config = dict(
    n_layer=9,
    d_model=256,
    n_experts=128,
    experts_per_token=6,
    d_expert=32,
    d_shared_expert=64,
    activation='swiglu',
    moe_layers=[2, 3, 4, 5, 6, 7, 8],
    router_score='softmax',
    normalize_top_k=False,
    routed_scale=10.0,
    balance_loss=0.00504,
    balance_bias=False,
    router_z_loss=0.0001,
    init_std_router=0.0127,
    lr_router=0.000544,
    vocab_size=32768,
    norm='rmsnorm',
    norm_eps=1e-06,
    tie_embeddings=False,
    optimizer='adamw',
    lr=0.00114,
    beta1=0.9,
    beta2=0.95,
    batch_tokens=32768,
    seq_len=1024,
    train_tokens=253800000,
    steps=7746,
    dataset='wikipedia_en',
)
Below are experts of layer 6 (counted from 0) of a mixture-of-experts language model. Rows are named router (the router's row for the expert) and show model dimensions 0-255. Each number is 500 + 40 x the weight over its row's rms, rounded and kept within 0 to 999. Numbers have three digits each.
After each expert's rows: "comes before" lists some tokens at least twice as common just after its tokens as in all text; "comes after" lists some tokens at least twice as common just before its tokens as in all text. This comes from a sample of Wikipedia text that the model never trained on. Tokens count by the router's weight.

# expert 3
router:532549446508492574505477461541522513555459514534506495513490531503496458505492516433409415500521484530445540454460544505504538476454431624496428517443494479474526460503574491464509536547545547503504577498538574562583442495447456455491518492548513471517443436553513417450514453528462496515478520515527485504471540486474452517522483489479554486461525435470479497508518555519503538443464499460514556504448539440379484575511507449546490503485524524535452558577489555474513472537418438532501485546559479450561490564539527565450509534528469490516500505524546463516551472552556528456537472482419510526494511501555498498478519460514485537460540579511524490496500384511536539555474476553548477434503517519460515545529533498501473479536549534526537429506404526503540492451529505
comes before: " ", " •", " Kingdom", " Genus", "0", " Order"
comes after: "\n", ")\n", " |\n", ";\n", ")", "0"

# expert 107
router:518491449463500531533473441495524485506456491606508453392480500576493475534502510424490494498541444481520476552521500526502475495470472629500445552476482482457530499466501520465500512508524531541507569479587563495549448525463512525485530495450505460499468482520525441466465521400458502513496495478468467584426487448535567521525498557541497646536499510495544522536479481515414517459554492496492480529488525535460507491523475502525559469481548574461469540542519495503497443469425490576505495439505519472482462506533465482443508495576544515522461539481529513499476491476548514493503432489505528508501467495568568489545491536516484587527488554537515517524488412500457458597475483535523489502485626587466527499458554460617509478492500506482547490496476510419548491476564520
comes before: ",", " ", ".\n\n", " –", "),", " he"
comes after: " ", "201", "202", "200", "199", "198"

# expert 93
router:467540473520514510485492536466500474454445512477513455515493525503475516514512518533472509484522472472497520510486516493507461427494500602479376481487518498456514497485576522523518461512510497535489587483606630548498438545438473409480516485530520447531414507494514479406452505505504463505526488488523473588462557445504510496518467535490503523485498470454540523460492478530425465480544540521443519537517498519394502535524502419532623481503486532510458522504536473491507532511489470561486480471545494438508455501500567513428542451529475499567504504454494478504493467490518517476528500527516611543447523492502507532493579521542496538472517464501529496473462340499467532606489437500520542461528500500482581498498593515544489498600499502531541502530432478471491553556495525
comes before: " |\n", "\n", " (", ")\n", ")", "."
comes after: ".", " ", " (", ":", "°", " sq"

# expert 62
router:501494455421510505485469443552533439536505456521482467507454548534473462544534541416406484542530488509520473559498451516541519428445429577440473587485514427415528476514559528476482543486470500484588528490563528499525445498437535455484545453486554459493474423458484420458433499416494458444459518488484526541477504507491493492499510502529515487545539480532506482507489535541457563456489516502482590591490549526373535504468518520527525483434519542513500406486549533516518455533507445568552412486528534510526515514538519541459515461508487466512434480491532556461525450566574466501533480500487533514492482513530525523527525520565495578458522514570553471518483408466524500530499461534508463495505553572490528491516490476481515476555539545497496441481485506447431520493529576
comes before: " ", "born", " Total", " Win", " \"", " DF"
comes after: " |\n", "|---|---|---|---|\n", ")", "|---|---|---|---|---|\n", "|---|---|---|---|---|---|\n", "1"

# expert 114
router:552518495424496518497524455507485470525512507550519426482524540476468533513504459442461506535527475512497516538509450512542498422493509610452487533439502492493501513486546558439560479522566530492510502432501597542571407520449469432485586518503498475496471456478531467437481518401540466463502478557534535544423506505494515478526476540552507511507500446512461523534496515509495537395500513529486503561461498512426479491554565485477551552526467549504406448520523496482478507539503532545510445462532407516540494500535529559481548497566472540491436521495496568542509475571582482504464510482503506538444472497565530486523491556533491520452548509504548471490522413442555479597444425510467495518518549600535589556500548482517501484539441487544510428521473497484480503457531549
comes before: "0", "1", " ", "2", "3", "–"
comes after: " |", "1", "0", ";", "2", "3"

# expert 123
router:527556530447524527464429474507576498506460470548543437465468560492517448535525509486438497559542460430521533544455458552448530435484467552551436519486555455496519564498534551507507566524518581568547528513540510541471483575475492467456530547451574445513510500472507480480516548463515454496516483511498548532428487502528546471575510461508508584505511468482525529526439462542399579443541447474502487555497504539498478525486529533510528523505536580496405487565493533496500516549478485555548503441551514480565397519592505520516513455558506536522497484457539510472431458513578519521529496498525582533466529518516571517505516522508483515460563522469541534470514411546508442587469440557487488503470513595503554541504519483532486489521460466566527500491499512484436516506529553
comes before: "-", "3", "201", "4", "202", "28"
comes after: " |", "|", ";", " May", " August", " September"

# expert 36
router:532536455477486495514494512467545529588440472518526440530515474499514453500498496448511451479496485476446465563460499564485499552481492552464434510455505481479462545516510582458543514559566583586493534528553562504530448466501541397461519473461558508489512509500490373475484547531517509488452481546456528546525502498480489565510460476471557568523545470455475608529535561489506460488534448474510550461572549474476470502555532504554485452514520509513452540518464517452543505430496444536448478505577507503525458500513527495510483480600536492464486438502563507560467538543520515558535510508429596466480525556483549507487516539503451505496545479463577463498512400524524545579465482508519448456501488561488568510544571470571483512537540504522583465497486463468530553460526531
comes before: ".", ":", " of", " |\n", "aged", " years"
comes after: " ", "-", ".", " (", " with", "%"

# expert 44
router:592503477460522478453454454509527465547454502511595445525504534546468468473547474453498480461501486418457512479500496490531514481508514560445433551480482457539464479528517532497548472575591538500524518517618632504538448514489469422448498517501551451493513461464505395477558492470491500522483524465511503478433537510468499565474566505492531546457470420446512563513517527489512446476497470471471503567538559535440536483544481519492481469500469531534485492518462537473473517529442458574483475411526487463546449465556509480510479519540548488503520502450542575566529515512491522476484461570448554511522544563530546487448497504477495548468562505482537461525526392432536509598464464513527497429521565524454539494522555480519500497566507521507526478501457521513554521477558585
comes before: " |", "–", ";", ".", " |\n", "th"
comes after: " ", ".", " (", "–", ";", " ."

# expert 48
router:527522515479469479468431477433496483474479472528507502508443527563562438483518513462513484462587519468449453483517566557480502497494474581429422543471507433451498506512569505481491506545543510516535547496568547513543489571475486441448503501490581474533419439506496363492532473491511481497496515492534501516477535480500502465544473483463572584566543516505493554508529518456403491442535525448459513563541492494394522491521518487475583494499500519480459525506534518509489538560437464579500481461599530463528484446533493525517565517502517491526538501474487550515492483547531513528545477512474502480530489570512573510499496481517494581451524462539563456460465405506499521575514514520563505418548553548497542517544574477494506469577535556505506501487441493431544531497551570
comes before: "%", ".", " million", " was", " had", " were"
comes after: ".", " ", " $", " that", " had", " ("

# expert 46
router:500513506465546507500492463514486487585558478551527473517478602557524436491510453524490443534497514500463531569501482585485474493471467545524482546476508485394525501477510549518501492509524527497562512561510597505501463500455485527480583539496516456503500491572518458534523564408474462497488454562458576564526484445533499514576514476503510618535492473480525468526467487529457565446559515474451488593464509488461501527505515457537562500483494484478396509514561504510538469499498468491550486461523456523558481491518509503480494489622521495514449486573510486511441488491528467488508468465462523475459489510483548436480524563551525527524546513455485516490477440550506494646467520506520472466498594552432538485483620471550418490493457562500520472528468482447509521487548522
comes before: " of", ",", ".", " in", ".\n\n", " and"
comes after: " the", " The", "The", " National", "'s", " his"

# expert 84
router:541516532465514511513508491525501468509459513550562453481561561523457505544523476484466488541526419419488495552478463524527497490502494633466474539440489464451502511525550499481479526541517541504532479526497567512521452519448469468533491503533532479513486492535561397505488473447457523441533547491454533560420484507531472499564523474546510533495485492541478516470483484486397567469528522577466516536451580529396511472516510470469461533506563527467452486501531479522487523528433479512498459471555449521523504526568511569498543486612534468509454575515506488564502478536512582522516455450489569510458503532564529433492506489530526475411528542474488492591494394519551500670481441520483472480508564537521574530542489501491494494546483551497477501488522515518514497497548535
comes before: "1", "2", "0", "3", "201", "4"
comes after: " |", ";", "|", ":", " in", " October"

# expert 89
router:517518545435546556494469414540575488551488501485580452559499568456511485467510466470436437522490461472462517529487480484499466477503462530504488533473539460451505534551539505500560523495510487479546534472517557498594459506508523476524544489495596472503541458482566388465524530439511489517440527417482491514451551506477497522490532497469522501514456500473496454480507542476527479444489467478477522593442573526443566453530465491497504469455521567487462447512517547465529474503488473591540503423551434506519532538490522536497490488610531473543508507531521534532540467548532483470413508475493535563489502591527513472527479574560518486496540535433558427497512371493502504639486480514482490495475527484502589523511501492455443494565490559474460469497498532480446513478533545
comes before: " |", "1", "201", "202", "2", "200"
comes after: " |", "|", ";", ":", " /", " League"

# expert 61
router:483543543418529494461505478496533464481533476526515451477481554545510498448496505508446489554508543483444536557467503527502475458516480587483460538456568471502481537499497531425508571545473486528508534532507558523507457502444460488480552460524502449499476475523506446448531532416498500562529473515513536546401570480528528462477524538553540511509548483471502509494519494506437538438547496465501529563525565594413555490583497469540496537500523543458421478528521462493496485514451504581526429423547487492564531582563470441487557438614586461526446484527499566549481444535522506533513458532497562535462468507545508448482457537459509473438570541509535452462499391525440535576535435476468545518508491482498571482539480446518481470514492542518491445499508536512459495492493498
comes before: "1", "0", "200", "2", "201", "3"
comes after: " |", ";", "|", " /", ":", " in"

# expert 94
router:467578525454503527508517456546481474577458495529508454520528487463499496533486494466482421497564483488520524565472525539522497445480495597428472478475528492461517476526558506492531547554460589505554559510583504532514393485456518476494579482483526467509445454554504411533513517505475471520478495525482494512524538467503509535527520492507497619440492455534499469403491563504468468561487534509466507559510491529408499532475503490528516454468496484523483466543535511483499440501494504570489464496487453470485464503511449533538596467498481553524519498550455521536494478562540538511487492464475546504439550564551552500528462584489458488484582521411517554515461391506442570555460497485518457489530535542469554491515605422587466470513453509545522461521475522452493436509510574
comes before: " a", " in", " an", " also", " by", " is"
comes after: " is", " It", " was", ",", ")", " =\n\n"

# expert 126
router:512489518455539536502482504491471487494457473558544436463474537518470477493456532505412397515496504516503521532509486489514525447480438526490447518454509467471465506463546515506506544561564543503562523536550557510534435535447481437399556510469500445469484433508513397492437487485464548474514524519510538547474486500506509549519578514520496562473478523555513527505497491556436496504502532510464493568477572543403531528502504508481537471499544566512429493519597480484530520518503473522546486447511453495530497501538487465535516480514449484499432508521474553559491456474531520543514440530496619483485550595506528515482518589532456530494583514469586524545500374482493508628465450471529480475515550527544563421480529453542505440533516517509496463476498498474524491469542588
comes before: "2", "1", "3", "0", "4", "5"
comes after: " ", " |", " (", ";", "|", "1"

# expert 5
router:464493429433534487515480476566503464534484478563494477523422518565520476474523513474461481549515471474520468540470474538507527442451469579511472573467502439465502467479563487467551597582454549573532518478570538495567400481456492439475496455490530463487459475481505474458468500487533464467460425511482539519507495462475528524505566495511504468475512433440528496485471505487433547466522495459459488505535539474388513546532540520586529532463549567511407508569490522489536488488481448534509451402500491491540496445568559501481547452525519504533470485501531468500474474517560484478539445473508562521437452546534499452494504507492488588458594543500498481490473436526441539529463474558493463528451565544490498466494460429540531443540544551495521455513467504465484588475586519
comes before: " ", " Win", " Preceded", " Total", " The", " Loss"
comes after: " |\n", "\n", ")\n", ".\n\n", "|---|---|---|---|\n", ")"

# expert 57
router:542513464470481454454460444460527472556488463564477467533453542584540440503469530451414484502513492511437469509472456561520477464486468606412480497481526529429535506484504560436570541519560485496544571519559558563557430509491459467449521496452569435565474492510497401451515473504505460446468523457528555506508546505525530452551454474522519539507496456527473517495475552484482515445472491506519525543476487449386525509456495468500522481519473492533465505492508560451495490545463516575481466486551535444518542493542525516510559512490548525520493498440533476538438504479542570504509480523488531470501490563451551507503523450520441600465510481507516430526507386507560497544469506514554482466511521481507560485536542513483531449548548591484492461443403497508534534441573516
comes before: " ", "%", " |", "|", " %", " $"
comes after: "%", " ", ".", ")", "0", " |\n"

# expert 22
router:512554479520535584486517474452556452556412507521488465503476492511535431503547549521435502507515472471489476489531548479533441428511431474519450513489540493471457499494494468467492568487492519522518516431576553523584413529499520436490548486490558511525470521508482456461490566463471533512540523450461497555508505489491491549537478521505494618531534466452511475520469533466476460525521448502536500515539486497417538537454448414540483498498528499461479416497508553534557523507513503553446515461506525445479430465499548510477572513560551513496490497504547489511449480559550465528512511460517591525494480553509509464511586502584507443453509511435533512445483333474468500587532431476535462521529497525484521510529541435573467487558518501570531443516430504504442512478562490
comes before: ":", "\n", "-", " (", " by", " birth"
comes after: "-", " •", "\n\n", "|", " Full", "age"

# expert 97
router:499487470440489509487489493482520532530435551546507453485446489556511447513470490492487497542484446480497484564519533557495468499466411522521474489511488419489457489475543506499529500593510590542561516548545543517483450509433489446470531497472538460523478441508544490454471490478460487485526473485485561509448554468594520525480504523463503581585491476486511533541456490513464495384506420461489571570475504510432532520492534477502474526485485565482448483570554532480509466472488418563532461498569496473524488526572500476485484483569511511447463505510479462481459506512578484500511512479502516467489484567546575467553533496531460537472519502495508464539488350499496487577527458498510482532494540581531617487488578451523463489550484534587525498489501470450466538465565616
comes before: " |", ";", "199", ");", " hold", "Kay"
comes after: " ", " |", "–", "|", "201", "200"

# expert 116
router:563500487417497493469449447503544530554440489553523463538495470469518480517558504419506509542506507487443510540501451466481474463432523516482453486526555502504442540462505522493532464524533532581533539560496600510518466497520445419477503518457616404505533450443563454483548483532537447512500429543489533501491497515520519482494478480474491496439475501485535507506477468513465541442543431426474513497531501494408533505507533503516509544481488517479394508536503565462493526514464464518501446487494514464550464563558506493498524461551533497511476522474499507475481514489517482457448450513438524546507530557559504477506545600469514559536593474494479490510515347470505518523425476477451477459468552554501566483427562441561489526482521559485530515527456425512487521412566554
comes before: " |", " |\n", " ", " |\n\n", ";", " /"
comes after: " |", " ", "–", "0", "1", "2"

# expert 37
router:487477478461475547527467439483482523555425478518513505545491542536515424535567507477480463456474529521475463495518523521518505536465455543445450530438497498504474466510517561453513496516485562575563508530661595492510517587521495455523491510474549455524553502519510398514499467472412536471464509480444513497539504498532547473531527442525575550491531460476478546540505535486503567503544517434557489482508508523435559497537434452515470473501547559532481491501517556487532519510511415561496454497516523467480439484450571504486507510510460470537487505520558564506505536514509506547492463511410566490504525569523501417523528503512497502455521539483620495508501408480485531628487404506519444505519467516484550441531543498555479500534517503560536471507440507422490481494548521
comes before: ":", ".", " of", " /", "==\n", " UTC"
comes after: "-", " a", "==", "|", ":", " ("

# expert 80
router:515483520417439483466450486492493465569516462516587480463501497472498469511497525463529504513541519458481491549467489520463442505464498553460371520455468492552454533516495555529556495562535521566548470516586566504491418516443531405467492510484566451533479496517530462455560545479506478486458464494466459511417502446483552507500503487534551486489487465514463561488478450472477516437562470480471544521533515528399532461578531504467501493531513540500447521519543490532493505492448460593497462406551461541511483476490548482478482507559501517509511498476509550519480501537515490567545461557389538516490505560583517463522507572478507550492521514531599487540518439505507497615473484520516514453552521540465493492533550463560521435543495510516585461496467520476508477452576592
comes before: ".", "–", " |", " |\n", ";", ","
comes after: " ", "–", " (", " $", "3", "/"

# expert 24
router:550563513510529525487478467463543519517360473513528498517469460531501520540463480434451512501490503498461536541473531514455434411427450518492457488526524454486484502500534517453495577479473525575521482528520540492510501584441468450478501508477556452505488473538523423500508558429482495458479465427442535567512480483488494489502506475495517471522519494451519485457451518458473585469468547469571511459494515445371528507464492473515493533481527488506442467489456563489514494527493453506462493439523540499521460504518512531462559505530502451588451509543487453520428440491480481485509524487461587549519525519511516438567530495511509468446540518438564438434465348541488490544462428501504493489538506470435530488561518452528523425510566566519591486529462527517491498459516592
comes before: " ", "202", " \"", "201", "196", "="
comes after: "\n", ":", " No", "age", "aged", "9"

# expert 17
router:528525452452501541534510478490518488475444503599549409492485508554508463542505551457442492511555473511427477537503485532505445500510506549510420550507524455484494512489609506504575527509528517530566554491542544504498468514457488456501556509510547471572492441482532443472485498517471455425507462529501536607477493507556525508569501519499516589497471434509528549498492491491450503430524428465460545555479558477435530522544529434557556451528588549505393490556525515468541526550500413588523451549522484517537504574524478556509535487511512538547498531459482505475500483573511492498500517477471492535482543543537561488484493537561498536440520527558496513517482437561530484617489429510480536466530511522503581511504535479500460502540504553596519473532488484470449538458504559
comes before: "|", " |", "-", ".", "==", "The"
comes after: " ", "|", "0", "%", "5", " JPL"

# expert 92
router:474565479449493479528472529543559535530487502561512424508564502530492475581521524455478475490533473429441467492423478582530517410517507575525429507454504514463489535514560475459480521527512608523543512493534538524524459537422479515457537488525495471478419473491528524479521547401445464524484484528511514576442472504499462543567489488487475594532442469471516495495519556501496519515495522555516522470518567522452489487458515510527513516440519544526454540553549528516441443485460512586478457450561463488555489545495468521485548465544470468512472515469512518509527443550494503466556513468445535521447491474498548514449543501460484570478503497485534503476468406532484497633492499505544448495461613535483576503477549492565429550517499522610494484513438474432512540511492491
comes before: ",", " and", "\n", ".", ".\n\n", " ("
comes after: ",", " in", " of", " New", " South", " Country"

# expert 31
router:478553545464500596488487469467476444564530446537563525483437502488576464472516483509493392589542503494512538527522472547481513506503466526493456573520475496480467518476532562458536515479520493547545500563524569536490455511456446502503496573486534476567506502524579423517541535436482488449489443484472546589508488456522536476507527517521567604554515508499500500522412468503511566450530445446525541591531529471444505505520544435499559501496503520484420477524579517499533514493485409496562457500530471507537464478503528510525471488596529494481502521536478509515459513507496466509448473486471525550432549488491551423516567561532470543507539546463528497521534465548498551568529470510561464473469507594467512527497588451540471502495536536483515442525474509415505511443528582
comes before: " of", " in", " to", " that", " was", " for"
comes after: " the", " a", " The", " his", " an", "'s"

# expert 2
router:545492472440518517551511461527564525535413429492499460506552469471521518567481463489479417430519467467436462546499568522561474498459504569510451506461523455425474518520534523493519587524508572540580538553506544455508481475479463489498571512481514514525477446539589434484511517498517450465462445516462538520530447562502474491527504537540518504499468469560556504476470540594466510433515421515488510476499530511495542547516464485552523464490474508501439538531536507440547463445513469548475490474540516500587457534497522512476527494505523450476472535493540532497500480519516515487458501463481553538438518516572480484497571537500482529538535541462524542506479394483481487558469445467527510457551553510483610461484583486603454502436532545552622446558432462508523516481537522
comes before: " |", "-", " |\n", "aged", " It", " /"
comes after: " |", " was", " a", "6", "2", "5"

# expert 58
router:480529494444502499482463478496503491520481523586521484482497532500540460476543504483486449513519530507511549560525483574493529449472422542478460580492499498436478538504507575499570517552494559501539490495566553504508492494464450518485549545464515454519528469530560424495513503402517503489482465513451548572500503501565530461548514509534503661510506448511537507560475452522532601492524462457530513550508534501458509503551468456537509490495512551504404417509529491513558484475495515505535501459599447518476436501531509511449533523590514508483480534491521499482441502490523455544452512499450458531453443475557562426533528576502518574509536539492545508522489442484497472633545444508464513475427569533515528498463614488522473461481532524481548472525446546443508537474537540
comes before: " of", ",", ".", " and", " in", " was"
comes after: " the", " a", " The", "'s", " his", " its"

# expert 81
router:478482494474500540463466469495538474500452492563497457467526540574524491544465473455475469502534452486486464560501464550495505449476461552503429501470469449464496478466505504536500524541526536552544521538541569541527430527417498476523570554475518497523437511491539487491489501432519435510483475495501514475371494469536528536494507548496564610521443485475537497496428498475425507452500473485541513520519482481390471461542531501508606521450502509486437518560498475514452479480430446526500531420532456470467502491526497491436576445600530441488484508462453513460469522468573478486528496466464494504490490550536576525529526509441473578502491515474531483495474421515494438567452503540502499529492575518506562468487569428561513390505531511517554488529455484434489571469582548
comes before: ",", "–", ")\n", " |", ".", "),"
comes after: "201", "200", "199", "202", "198", "197"

# expert 82
router:549517481503513552454448435507541489508442502534525411488457496520541485526518509471425526545507462455492524458482486536470456484514438544496423501449506426432496468495591553467519563501546576607543460521558520492507476523479513448421514492513508502572501478523472442486576538482459453473413470454498494512466483438547526511542524487449520519550477397438469483428458484439490561492542449493527488516531483502407522486466474522515500442489529489457413495533473566478465440490483435572488447470533489452484532505500511570483504510508536480547508477502501520454443474527501491498512464517419527522510501521547486485548485526474492472429532471515600482487477360536483511554519440562528515469520548488463550546472499494475544458529495516510596525470491564494510520505560598
comes before: " ", "9", " October", " February", " November", " September"
comes after: " ", " Born", " Died", ":", " Coordinates", "|"

# expert 125
router:482490492480492511509499436480575454575470484572499433440507482551565458536542499427476496547497450453503464509431501560533457450485509573501397538476551498475524455503506481453491591496533503589479527434548617526596499511520546489531521515464482449487496459512532448565466548428484499537450431433516503580459515498524543517547523526559525550581509500474487522505477493534450567499534509486515488487488529489444547491530514481514531474479558546469458539540544508535504419529468515489512438498550492501485517508508538511462545519488509527505482543474523520556501463498521486495506516516508530566490452497548550518540517526502413585525523531478538521514499389486517462606487474553570474480483591552478574552518519451603483487503513482517584502538500509420541498485538486
comes before: " ", "000", " October", " March", " June", " May"
comes after: " ", "1", "0", " |\n", " in", "3"

# expert 77
router:507521452467495507508446483550496492540456476555541446511472525520480479529510493463469479563515481443471460521460413516489495382475479551506432584465531430486484492496557544499505520521532512508564515504512568533566464527407488475509522514454575512522419491443510413540508489428465496485470483529533508540467470464500532541482477518530470418482479459485534499499444490509449611520512508544457559554542556517398490497510546471507550555471520532503450534517510527490534467490524412532541463450566478484528468451527516528445534449437513475521539464431535459463483490558494475490504457492484581520504484540568530491498532523503502535449535487482543452496484376562452552474454448541499484483542588554452588475486503464555473464550492522529535445496474491501437583497552549
comes before: " ", " —", " \"", " -", " −", " +"
comes after: " |\n", ")", "0", "1", "2", "3"

# expert 51
router:523629559426489478470514447513488531492494476497579415485465567479546474507518512452496467539509486475522471575499483523455501423497451551476459539499497524476447531506531497542476502566514542500574508502536527539516485569457499498451539505459525458512491521488539378490536548442492537508446470522459543509487520484476452514559502509523515633515503457473549552524520508502499564552480489466517555483488546538445511476517493486515553475458508525507430483519506561482538512466466487615539443473541463502507476529524459511488456485555483476517490532544456520477476471498502460561537500522517538491478491489527583449568506576490458599472532506465529423559509422531536538602503461492485517475462597565480576470532596468558474497516520504571519464519439494427505479496547541
comes before: " was", " is", "'s", " had", " has", " were"
comes after: ".", " The", ",", " the", " that", "The"

# expert 8
router:543516478433536481551503453490526446502483488508492440445485500528537444508471502461500469522558499431526513540511511529538503520498503562456499528473547506471501463510560508513542502548513518558587536495545495517499482504418499448492517488483572480486496463503549430495522556460465450492481459496494578530456558509523531552528509498536492649566510455501560518443511506460493523453515452490444514552465526549413493504532557450482545497443498578499411491444533515450564402510483517472506469504516452462513466445524510511499501476495521505535520541472461507511464480533541485484507494424493558495425519534568587462542451570534450496491613466478556484515487404532466529531461477518509436488517531600481501447464564467533467463540478539564569492514439480460454511438548596
comes before: " a", " the", " to", " in", " an", " as"
comes after: " was", " he", " He", " to", " it", " is"

# expert 7
router:538544472498535532433476460505494506483419443561540451489495545496566459478514516518420470559464440414435497528448477495512495465510471503493460512477491474497498515506519517499504507529551550583527503517570552492557432541438443430473485471478470461522470451501536438467501503511447508520450498465488520595413535483561504488542536467480545561505497431464482524497434475476458557448496431423489511497520554478393528496503559506497543507459534552430413521582526532443540503512507497524572460445546464494535515520499478473526477507580467497468492526542474495496442506519524506490494457528502577506441471530542569471534530510549449497487523480481506499475527400484443496676474453519478491485499525554537556482464513433498474459533501559561533508532491510479480568492522539
comes before: "8", "7", "9", "6", "4", "3"
comes after: " ", " |", "|", "–", " (", ";"

# expert 118
router:494571486457518534471479458452512443568509535539503503513444533531510507552499497476423480532490452534438485498445579531483492497456520523463409451492525475498542502469565496477509502486487495528491556477508609540547435492518483354472611493433554524482455498537459514447505489493426481492522463472446511577489493467520483502520517553499530495505478457493539504443484473510445486508491508473555513482439524530413495531462485450543480497490549475522487513569527538528538506511501475515464494533465489405461478498485543498474555508564520542528455505527503506517481475501493526512478542524549600490465531513443491450532503527576528520458532476424537487511475349543515540538461500509558485470577517496458580512545564452520483492584547520502592521531375531470457508523454520
comes before: ":", " \"", ".", "\n", " classification", " by"
comes after: "-", ":", " (", "==", "1", "\n\n"

# expert 23
router:483518532437516554508500486507510446572494473496539492494546503553537530488514424508476416504505476491493535564467497552441427469486484524489500559482516539507470530484485489486533507519492509535533508516578520526489445474513509453509553568478530473516525528564506413508523498433504486485473459516464514575437472451508547513473501555511477611499520480484535520480464503525461609476524477486502520553467483489453492498524549541533506529461539502432430518520502502514557461500498430566482455458568484505504507502511512482475528505582584498516470518513486517488529447511534483545537421464465537500431503525547532420513478585534488580504551555428526474520491422526437540679503490494507542542465482587503531515542615414488457468476559505526515458504482492404445554496521496
comes before: " of", ",", ".", " and", " in", ".\n\n"
comes after: " the", " a", " The", "'s", " his", "The"

# expert 111
router:535536500479519552493500485476499526575465486546467487519486516538520483532561492482437445474473441477475489520453536475510512508482484524486459474464503478440506498479525475510447584522518505478545536468649596511545486513544466392451521512415573473500504492540516442446515483528484556471485508449423521550514504501510541481513525474518457624520548454424493459529451513508534515474541487491579483505497539507398527529479442445553487468516536490518494470552516529514508525526504519520480520512523517415485521500507533486490499454596506496550500486452501442490505509540539515535515484537514573471527510550549523491517565485518501494495520516460517511455513334512476528616545455489527502478484520534454492537538615396560489554521545473562562442502430484495495525517529508
comes before: ":", "\n", " |", ";", " |\n", "\n\n"
comes after: "-", "|", ":", " •", "\n\n", ";"

# expert 38
router:498497454458522556512514476505510544562403463512576492501479563525509456520482513479446484495483459508465520588537520532521527381441423557425484514455548474435492485518520481498505490582496487502529489543531518532604440523455479484530535504465543449557469520551517447512489510377461446494492497468496541533494490497529533523506514502516514452494479493502537517490454546506440557468545472472486533555464548515365523533517494444544501499477537580549453473519542497442535427537489462552511461420474482561531445431576530528491559461509538499503476507464552497470491473522542508523513476469492524464467481563517600500557538513515515533487519543468521446501478414551547466514469513533507469530507542583498549439488471483536461427546489545514531499529414520446448551453536545
comes before: " ", " \"", " The", " Best", " -", " List"
comes after: " |\n", "\n", ")\n", ")", ".\n", "==\n"

# expert 59
router:487536485481521526537488487490564532555444485535478421508488507557472465561500499436463456550468470474441493511466496642491489421524496520524493451474515468462457522503518510461478480559526596535510536505612508602529471556428483502435554526448495453473502491513545459492540487401462488466552477467528512561435530498468485523558500492533494545518474457517541534465494516465464558521529530491527532486500547454384501473498552496539463528449510513547483567506544524490501468515460472566504500418553466537465490501533459496511559492518525527495472556446514464523490460486480498509565526505485538491431559509488583496490531547473472552449510579521559461553510381551493473593506502511500436467469580544439510477471571482543452507529518515533539497478425510463525502429512491
comes before: ",", ".", "\n", " City", " States", " and"
comes after: ",", " in", " New", " United", " of", ".S"